From a checkpoint of a small mixture-of-experts model trained on Wikipedia.
Experts: 352 squared ReLU neurons an expert, a softmax router.
Below are experts of layer 7 (counted from 0) of a mixture-of-experts language model. Rows are named router (the router's row for the expert) and show model dimensions 0-127. Each number is 50 + 15 x the weight over its row's rms, rounded and kept within 0 to 99.
After each expert's rows: a language model's description of what the expert responds to; "mostly gets" lists some tokens that are sent to it at least half of the time. This comes from a sample of Wikipedia text that the model never trained on.

# expert 29
router:39 28 44 43 54 59 63 39 65 35 62 32 41 64 44 60 45 46 45 69 56 65 60 60 53 58 74 73 45 63 49 74 52 48 47 29 72 48 52 89 41 23 14 20 37 62 31 46 38 69 56 50 49 49 47 51 44 45 27 72 40 37 37 60 55 45 61 37 52 51 70 37 54 44 64 44 69 52 76 55 46 21 48 74 23 57 38 68 70 12 42 36 38 36 34 44 62 46 52 47 30 54 55 64 59 53 34 25 70 15 65 34 34 89 45 37 40 58 65 44 49 58 49 33 60 37 74 54
What it handles: Capital letters and digits inside acronyms, callsigns, and model or route codes, such as CLL, WNBC, CF7, Route 122.
mostly gets: "TC", "RC", "DA", " Ltd", "BC", "IC"

# expert 7
router:64 81 32 46 58 55 21 35 54 48 20 29 33 72 38 62 26 32 38 72 49 75 62 48 58 52 38 36 53 63 54 47 32 49 37 31 50 43 54 55 70 79 39 59 32 60 20 39 38 61 47 38 35 56 57 49 57 46 51 31 25 38 53 45 53 75 67 45 46 47 36 35 33 70 42 40 59 69 70 52 62 51 67 30 39 56 40 21 45 71 48 61 31 59 35 57 68 76 41 78 59 55 41 64 38 60 68 55 57 47 74 60 44 75 59 15 46 58 24 22 53 66 28 71 57 67 52 56
What it handles: Digits, digit pieces and number words in counts, money, dates and statistics, such as 500,000, three, several, million.
mostly gets: " several", " many", " some", " five", " three", " million"

# expert 23
router:54 46 18 55 39 60 16 64 56 38 44 39 68 52 56 48 30 29 45 59 57 36 61 27 67 53 71 64 35 57 42 61 40 58 50 27 27 37 47 47 64 55 81 27 36 48 59 49 50 51 57 54 61 53 09 60 43 52 36 57 14 40 56 54 53 73 48 66 34 47 48 62 50 53 46 58 76 50 33 62 55 57 55 35 52 42 07 51 63 32 56 77 98 34 59 36 30 46 42 50 30 50 72 39 49 45 43 38 44 67 41 31 44 60 35 71 46 61 28 56 32 59 55 54 66 21 43 21
What it handles: Middle consonant-cluster pieces inside foreign personal names, place names, and Latin species names, such as st, sc, bl, ff in Francesco, Pablo.
mostly gets: "rag", "enh", "ç", "uz", "zh", "erb"

# expert 2
router:68 57 69 50 44 74 32 38 46 28 55 33 56 31 35 80 57 54 48 46 35 51 30 58 52 64 38 37 46 25 37 51 31 54 37 55 41 47 15 64 38 64 69 51 48 71 50 71 22 49 45 42 64 75 29 37 60 63 53 49 52 35 84 69 34 70 41 26 31 72 35 55 55 18 45 32 31 57 48 56 51 46 39 64 33 32 42 34 57 61 53 82 34 33 71 65 58 59 29 37 59 46 50 40 16 49 70 63 49 40 68 49 48 75 58 43 71 52 50 58 31 71 48 17 63 61 39 51
What it handles: Articles and possessive determiners opening a noun phrase, mostly after of/in/to, such as the, a, his, its, The, plus possessive 's.
mostly gets: " The", "The", " their", " its", " his", " the"

# expert 24
router:74 21 62 37 30 66 55 56 46 52 43 43 41 45 65 44 53 59 31 56 67 42 60 49 74 42 45 48 36 68 57 26 27 62 33 30 31 31 28 37 53 57 33 55 41 58 49 63 45 33 38 29 40 64 63 56 62 23 34 19 29 42 44 67 53 69 36 43 48 44 69 55 35 70 37 42 61 63 36 35 64 71 47 52 36 57 69 11 43 63 40 44 31 34 45 64 64 75 66 59 39 19 29 53 61 62 36 71 51 56 49 36 72 25 50 42 21 46 48 63 77 84 34 57 56 40 55 68
What it handles: Space-prefixed small numbers in sports or results tables after pipes, dashes or semicolons, like win–loss records 8–2 and goal tallies.
mostly gets: " 0", " 1", " 3", " 6", " 2", " 4"

# expert 3
router:55 63 39 62 57 30 66 47 71 82 39 73 55 35 69 51 49 43 44 35 53 42 67 76 36 50 26 55 60 36 51 72 56 55 30 46 66 45 50 44 65 33 28 63 36 53 29 38 39 43 40 54 45 39 39 29 21 53 49 34 32 42 52 49 50 33 56 40 60 52 39 61 62 35 50 33 49 52 40 43 53 22 55 46 28 23 55 29 29 59 48 35 77 38 64 38 56 35 29 43 64 24 72 39 65 22 60 33 46 40 51 41 57 16 30 27 22 49 70 22 31 26 63 46 16 34 57 54
What it handles: Periods, mostly decimal points inside numbers in tables (39.5, 1.7%), plus sentence-final periods and the = signs of section headings.
mostly gets: " .", ".", " ="

# expert 21
router:61 40 20 61 68 63 60 65 47 44 45 39 27 61 44 39 48 71 35 41 38 34 39 38 42 62 71 58 50 39 52 49 47 51 58 46 72 44 61 75 71 57 77 61 38 40 52 40 45 69 73 27 63 60 43 49 51 43 60 59 62 33 81 76 17 53 46 29 45 34 39 69 71 40 52 39 34 52 51 57 65 35 39 67 27 56 23 55 50 40 25 73 41 55 63 65 27 45 77 32 56 56 72 43 50 57 44 43 56 38 86 39 40 53 71 48 75 49 27 51 68 78 87 29 42 62 50 73
What it handles: Nationality adjectives and country-name parts, such as British, French, Russian, United (Kingdom), Sa(udi), U(zbekistan), also apostrophes in possessives.
mostly gets: " British", " human", " Russian", " national", " German", " European"

# expert 10
router:68 76 75 39 52 41 45 25 43 52 55 52 76 45 41 51 39 62 63 47 65 66 36 34 36 30 61 35 65 36 45 38 63 64 44 66 70 64 32 14 33 77 65 51 46 34 76 47 60 53 34 32 61 40 49 66 36 57 68 43 45 59 59 44 78 53 72 66 54 50 42 47 24 45 40 62 39 58 70 39 16 25 28 58 60 56 29 44 48 32 72 68 52 64 20 36 41 43 34 64 47 74 48 55 47 28 53 69 68 71 73 46 78 57 41 64 44 49 59 55 47 34 47 16 35 27 51 48
What it handles: Conjunctions and relative words linking clauses or names, mostly "and", also to, but, which, who, when, after, until.
mostly gets: " where", " until", " which", " but", " what", " while"

# expert 17
router:12 74 61 37 87 47 64 63 65 45 68 42 42 16 34 64 40 51 77 49 44 58 47 57 31 71 49 49 59 45 63 44 58 60 75 55 51 59 75 66 50 34 41 52 62 46 34 83 73 52 29 47 53 56 70 63 65 23 55 72 47 59 45 61 41 43 48 25 58 49 67 43 55 54 44 42 57 60 50 57 45 49 47 52 50 42 26 61 63 21 51 23 33 50 48 67 63 67 46 43 33 65 73 53 39 45 42 52 46 17 36 64 22 50 55 71 42 76 34 39 58 19 60 56 60 66 73 19
What it handles: Head nouns ending a name or title phrase, like president, University, region, Assembly, County, and place names such as Carolina, States.
mostly gets: " president", " footballer", " President", " Minister", " professor", " chairman"

# expert 26
router:35 49 37 60 47 42 57 48 80 37 54 48 58 47 70 55 52 53 58 69 67 50 35 31 37 43 62 32 32 52 41 42 69 32 34 44 14 35 36 49 63 30 69 30 69 72 37 31 44 35 70 49 22 55 43 46 41 62 27 37 50 78 31 57 43 41 38 16 59 76 44 52 39 55 73 46 22 65 51 52 53 59 43 50 56 78 76 79 21 58 50 56 55 34 19 38 49 38 81 53 34 75 54 38 36 44 50 53 19 47 43 29 35 63 58 38 48 37 33 52 48 70 59 45 58 63 27 60
What it handles: Bulleted infobox and list field labels and the dashes starting them, such as Genus, Binomial, Phylum, Spouse, Status, Preceded by.
mostly gets: " Animalia", " Clade", " Binomial", " Genus", "Scientific", " Phylum"

# expert 22
router:46 20 65 28 63 42 29 56 29 20 59 71 57 60 55 41 45 78 43 55 47 60 68 58 80 71 44 27 41 54 62 70 51 35 62 39 70 45 51 60 59 41 28 61 48 62 53 45 42 29 42 56 29 39 67 35 32 32 61 59 16 22 71 48 67 76 61 61 74 52 61 59 39 22 51 12 38 43 49 57 43 39 57 29 77 35 63 41 31 54 64 31 26 64 28 54 63 59 47 65 55 65 48 46 50 55 51 36 58 44 61 79 48 44 52 60 29 43 71 42 71 53 36 48 63 69 69 39
What it handles: Four-digit years after "In" or a date, especially 2000s, plus closing parentheses and place names in tables, as in "On 1 May 2009".
mostly gets: " However", " 2008", " 2007", " 2009", " 2013", " 2012"

# expert 19
router:39 83 48 67 35 42 16 60 20 34 51 41 17 38 63 62 37 41 45 54 49 52 65 39 46 55 20 76 52 53 43 40 71 64 51 41 27 66 57 60 29 28 47 33 69 59 52 46 52 57 66 49 65 31 50 58 65 42 68 55 83 46 30 22 26 33 44 38 60 30 57 53 48 48 45 69 31 50 60 53 50 82 48 71 41 60 81 65 72 63 59 41 60 40 38 65 29 34 41 52 33 42 68 33 54 56 46 36 37 41 45 40 37 43 68 39 65 75 62 54 45 89 51 54 29 62 60 34
What it handles: Starts of nouns for places, roads, buildings and landforms after "the", as in Boulevard, ridge, Strip, minaret, railway, bridge.
mostly gets: " sq", " bus", " sea", " railway", "sq", " mountain"

# expert 15
router:49 44 35 60 29 62 42 65 15 61 60 40 24 61 44 55 33 30 48 49 61 32 38 55 60 32 54 70 41 49 72 41 66 44 81 63 44 53 64 30 40 50 80 77 57 50 46 60 73 33 56 56 35 47 37 52 67 71 29 66 33 72 47 59 37 60 55 31 38 66 38 57 30 43 47 58 82 59 52 47 50 59 48 35 47 66 68 54 56 80 54 50 40 35 68 50 47 61 49 62 28 72 55 69 60 48 30 43 27 80 38 34 59 64 44 40 61 34 96 69 20 48 56 46 31 34 24 49
What it handles: First fragments of words split into pieces, usually consonant clusters like Sl, st, cl, th, Br, often at a line or quote start.
mostly gets: " st", " dis", " th", " app", " sl", " bl"

# expert 9
router:69 37 68 59 51 42 69 29 70 68 72 83 67 39 60 30 61 73 74 28 45 57 50 62 63 15 44 43 45 67 53 41 44 42 16 78 47 55 54 68 69 51 21 64 41 32 70 58 54 39 42 59 84 44 74 65 24 58 49 50 70 53 44 63 42 36 76 70 45 34 51 54 81 45 36 71 45 68 42 60 54 49 45 58 59 39 45 26 34 45 55 60 84 39 26 47 38 66 43 56 67 52 56 56 58 41 55 47 43 57 43 23 41 30 45 80 46 42 43 73 55 68 52 58 68 47 48 46
What it handles: Pipes after a name or country in sports results tables, just before scores, plus field labels in bulleted infoboxes like Authority:, Release dates:.
mostly gets: " Synonyms", " Starring", " Authority", " →", "loan"

# expert 16
router:52 66 39 40 36 36 54 66 51 50 38 42 51 39 54 55 60 45 56 82 64 66 54 23 34 33 50 53 45 55 34 47 46 38 93 49 38 50 65 51 43 42 56 40 55 56 61 33 78 29 66 59 36 71 39 50 43 53 55 30 57 85 28 51 65 59 34 59 26 53 49 54 53 50 51 38 58 21 16 79 72 81 49 72 68 61 73 55 70 29 66 43 52 71 78 39 71 60 71 42 38 43 50 46 52 57 38 49 33 76 33 63 56 75 73 47 28 45 80 45 76 49 47 44 36 56 37 43
What it handles: Verb stems like surviv, ins, conf, ref awaiting endings, plus sports and election table labels such as Report, electors, correct.
mostly gets: " surviv", " ins", " reve", " ref", " conf", " JPL"

# expert 30
router:69 46 47 65 23 37 72 52 58 76 55 44 71 69 36 35 65 24 40 31 67 73 52 39 53 35 50 47 69 66 74 17 42 45 34 67 52 34 52 41 66 55 37 59 46 75 54 25 65 34 57 69 73 37 61 42 80 65 69 56 36 57 27 59 33 64 33 51 74 30 95 37 50 62 54 46 48 42 53 54 47 54 42 36 30 47 47 62 47 57 70 59 32 39 60 28 31 51 64 53 32 73 27 47 50 33 45 58 41 72 58 51 37 35 60 54 69 71 34 54 49 51 34 53 70 35 35 23
What it handles: Tokens in numeric data contexts: coordinate degree signs and colons, of before figures, pipes in climate or vote tables, ISBN, aged, approximately.
mostly gets: " ISBN", " www", "aged", " Coordinates", " Mrs", " ×"

# expert 25
router:47 42 32 55 32 65 65 61 57 73 46 35 24 56 55 49 58 48 37 68 26 42 70 50 77 55 48 46 67 31 69 70 40 62 45 52 63 56 62 39 40 60 71 65 58 58 48 68 54 46 50 53 41 60 26 31 84 78 68 50 87 49 46 31 65 35 31 39 86 27 19 58 38 60 35 54 49 49 46 25 62 49 59 35 69 75 87 53 36 61 55 50 64 66 42 25 58 37 58 41 68 18 45 44 49 46 51 54 41 80 73 56 45 50 61 22 64 55 41 58 43 39 57 56 53 73 64 41
What it handles: Short opening syllables of longer words, often verbs after "to", such as ra(ise), pre, exc, inc(orporates), sub(ordinate).
mostly gets: " pre", " exc", " ra", " inv", " su", " pos"

# expert 28
router:19 57 14 45 48 46 42 72 43 65 51 45 50 32 27 53 59 49 60 70 59 72 61 48 54 25 46 46 64 37 27 61 38 62 82 66 38 44 71 60 63 40 53 27 66 48 47 49 43 44 50 61 60 67 49 52 69 23 55 41 70 67 42 21 45 59 44 27 43 60 30 53 55 47 46 61 67 52 37 72 73 80 45 55 67 55 49 44 81 26 43 38 21 53 48 42 65 54 39 34 31 79 65 53 67 62 35 74 46 50 48 64 26 74 59 44 61 54 51 45 65 20 51 64 29 77 64 24
What it handles: Abstract or general nouns after an article, adjective or possessive, such as evidence, idea, ways, rates, amounts, communication.
mostly gets: " evidence", " idea", " experience", " relationship", " custom", " application"

# expert 31
router:34 84 53 37 51 28 59 65 38 43 37 46 65 64 67 23 62 67 72 70 56 66 29 47 77 67 42 39 39 77 46 61 21 52 45 54 39 70 48 61 46 80 47 30 64 45 43 31 48 63 73 49 51 52 75 54 57 33 54 36 49 79 59 30 76 45 42 51 51 66 56 61 62 46 76 66 34 53 56 38 52 67 85 38 33 44 52 58 41 65 48 47 17 75 59 63 72 49 48 38 48 38 39 18 66 47 33 61 45 50 47 55 44 77 45 46 25 62 40 46 77 34 22 54 67 62 56 43
What it handles: Past participles and -ed or -s endings, often after was or were and before by, in or to, as in "was killed", built, released.
mostly gets: " died", " released", " moved", " produced", " built", " killed"

# expert 13
router:50 79 57 68 63 50 48 76 53 36 28 34 47 67 55 56 47 38 65 64 40 49 38 58 56 52 58 33 47 32 31 60 30 59 73 59 23 49 65 76 46 47 38 60 53 38 42 44 14 59 62 45 66 75 39 62 39 29 61 34 53 45 66 40 31 24 40 31 27 63 60 36 78 30 39 68 60 79 29 55 48 45 69 50 39 54 62 62 65 28 48 55 28 54 65 63 40 48 29 20 39 55 61 28 56 66 49 46 65 35 68 58 18 76 58 41 31 46 38 65 77 61 34 29 65 45 59 34
What it handles: Word-final suffixes like -ing, -al, -ical, -ive completing adjectives or sport nouns, as in weightlifting, cultural, political.
mostly gets: "ological", "weight", " sports", " cultural", "ional", " political"

# expert 1
router:63 43 34 38 45 43 39 83 37 47 56 33 76 31 55 42 16 56 39 36 61 30 50 23 64 56 70 42 46 48 50 40 39 31 23 38 50 38 52 20 36 61 72 31 33 42 54 76 48 78 61 41 51 50 33 42 38 47 32 70 57 37 54 53 45 73 26 32 49 74 68 81 63 45 64 26 59 53 52 21 36 56 43 43 68 57 52 42 47 33 63 57 81 61 25 50 33 66 38 31 36 33 56 56 31 45 31 40 39 78 29 50 56 40 54 64 58 51 49 36 31 79 52 70 35 42 46 47
What it handles: Opening pieces of personal or place names after a table bar, comma or "by", such as Ira, John, San, Gigi.
mostly gets: " Socorro", "San", " Fred", " San", " Jes", " Nan"

# expert 4
router:44 42 24 38 67 54 17 20 46 36 38 56 57 50 40 35 50 73 44 65 43 56 25 62 33 23 62 22 51 47 52 35 61 54 56 80 37 61 36 38 20 62 78 54 56 38 78 70 47 50 36 56 49 40 47 37 46 52 66 54 54 58 49 63 77 65 65 77 53 33 66 27 55 28 45 63 30 58 65 52 42 35 57 67 18 63 30 27 22 83 66 74 45 49 47 59 38 37 68 51 49 49 50 65 37 35 45 54 57 56 48 53 63 64 50 36 46 25 43 61 46 45 36 69 58 30 35 81
What it handles: Forms of be, become and has after a subject, plus "as" and the "a" following them, as in "is a", "was also", "became".
mostly gets: " been", " is", " became", " are", " was", " become"

# expert 8
router:49 80 69 77 32 49 33 43 65 22 68 61 54 38 33 38 49 54 60 27 52 53 17 50 59 45 83 60 53 39 61 55 29 61 55 76 32 68 25 43 61 77 81 76 34 50 57 66 26 63 60 38 60 47 30 37 63 57 60 36 43 68 55 20 60 21 77 64 39 58 61 24 36 41 38 73 39 38 55 36 31 50 33 54 59 51 48 35 41 63 23 76 54 43 45 65 42 51 59 54 55 70 42 61 37 23 65 46 47 48 59 53 56 47 36 42 36 48 46 75 46 30 50 44 50 34 26 55
What it handles: Prepositions following a verb or noun and leading into a noun phrase, such as in, of, at, during, between, from.
mostly gets: " during", " During", " between", " in", " at", " within"

# expert 11
router:34 28 71 30 73 55 55 62 23 42 19 36 56 63 38 63 52 81 51 35 41 61 67 48 71 35 48 63 25 34 38 66 44 55 37 20 43 59 60 69 47 28 38 15 48 48 55 45 32 55 44 28 62 49 41 55 27 53 24 65 30 27 68 55 59 36 80 36 28 54 60 82 53 47 60 39 52 29 58 29 56 41 38 38 55 49 41 47 82 32 41 31 67 68 41 42 60 46 54 59 46 34 54 23 65 61 52 22 72 48 52 58 49 47 36 81 51 52 36 43 59 57 70 66 68 55 51 50
What it handles: Final pieces of personal names, especially surnames in sports rosters and tables, such as -ić, -sson, -ová, Singh, Thompson.
mostly gets: "ić", "ć", " Kumar", "sson", " Thompson", " Robinson"

# expert 18
router:71 68 37 77 48 44 59 51 38 54 40 47 32 76 52 55 66 31 44 48 36 18 35 45 50 58 40 54 53 54 50 41 66 76 74 67 59 59 60 23 31 55 73 64 46 51 43 38 50 38 64 46 27 57 49 69 31 67 57 56 34 34 50 43 21 60 16 89 25 38 44 33 58 44 44 33 26 45 40 48 38 68 61 78 52 46 62 65 32 46 69 54 50 26 65 52 28 64 65 59 65 31 60 71 54 58 19 67 20 65 36 47 29 62 66 38 50 52 32 66 34 70 51 46 54 56 66 38
What it handles: Opening stems of longer Latinate words after articles or prepositions, e.g. aut(omaker), ext(radited), dec(isive), Prot(estant), ec(onometrics).
mostly gets: " ext", " aut", " anim", " techn", " med", " ill"

# expert 6
router:10 22 74 20 80 51 62 59 46 44 14 37 41 65 42 57 47 58 50 49 51 71 71 56 48 44 55 66 32 34 43 63 36 63 56 29 47 70 43 57 27 56 36 28 56 47 56 58 57 67 36 40 60 64 37 70 58 43 56 72 42 36 69 58 67 27 74 51 31 56 60 83 55 52 63 44 61 47 63 37 38 29 43 59 41 74 25 66 80 13 46 40 54 72 41 45 48 62 40 60 37 44 56 47 65 55 49 31 67 24 69 48 44 53 38 61 73 51 35 39 62 52 71 69 65 51 56 35
What it handles: Word-final pieces of surnames and personal names in running prose (McKin-ley, Van Hal-en), plus pronouns he, him, himself, she.
mostly gets: " him", " himself", " He", " Americans", " Jesus", " she"

# expert 27
router:47 25 49 17 32 38 35 64 36 33 36 58 61 56 47 29 59 49 46 45 34 69 48 43 63 70 42 68 51 39 68 37 59 37 48 27 47 44 35 19 73 30 52 33 35 76 66 41 50 56 37 44 49 35 35 66 23 63 44 70 34 49 79 32 24 56 57 76 57 78 50 83 75 67 69 51 46 31 39 59 44 64 54 59 65 56 43 50 56 23 60 45 60 57 71 36 35 34 79 68 50 71 35 23 38 47 41 37 44 47 38 67 55 38 51 74 67 65 62 33 46 65 39 59 35 56 49 34
What it handles: Month names in dates (February, May, April) and the month-like or first fragments of surnames after a given name, e.g. March-and, Bru-baker.
mostly gets: " January", " May", " March", " April", " June", " February"

# expert 20
router:37 21 53 57 42 59 54 19 66 63 57 76 27 35 56 62 71 42 42 22 39 16 58 37 56 39 56 55 59 62 51 49 64 51 33 57 75 65 42 62 57 43 62 70 50 35 53 60 50 71 24 53 45 33 50 25 41 39 41 80 64 27 44 65 48 36 36 32 23 41 34 44 33 79 58 67 81 65 23 43 64 37 40 40 33 45 31 35 65 62 28 44 47 41 57 51 44 20 50 62 61 32 41 35 43 60 55 38 67 26 31 25 60 49 40 64 50 43 61 25 37 34 48 36 23 40 41 61
What it handles: Opening brackets and quotes and joining hyphens or dashes inside names and tables, such as ( before a country, Evans-Pritchard, Al-Gamel, ==.
mostly gets: " \"", " '", " “", " [", " (", "["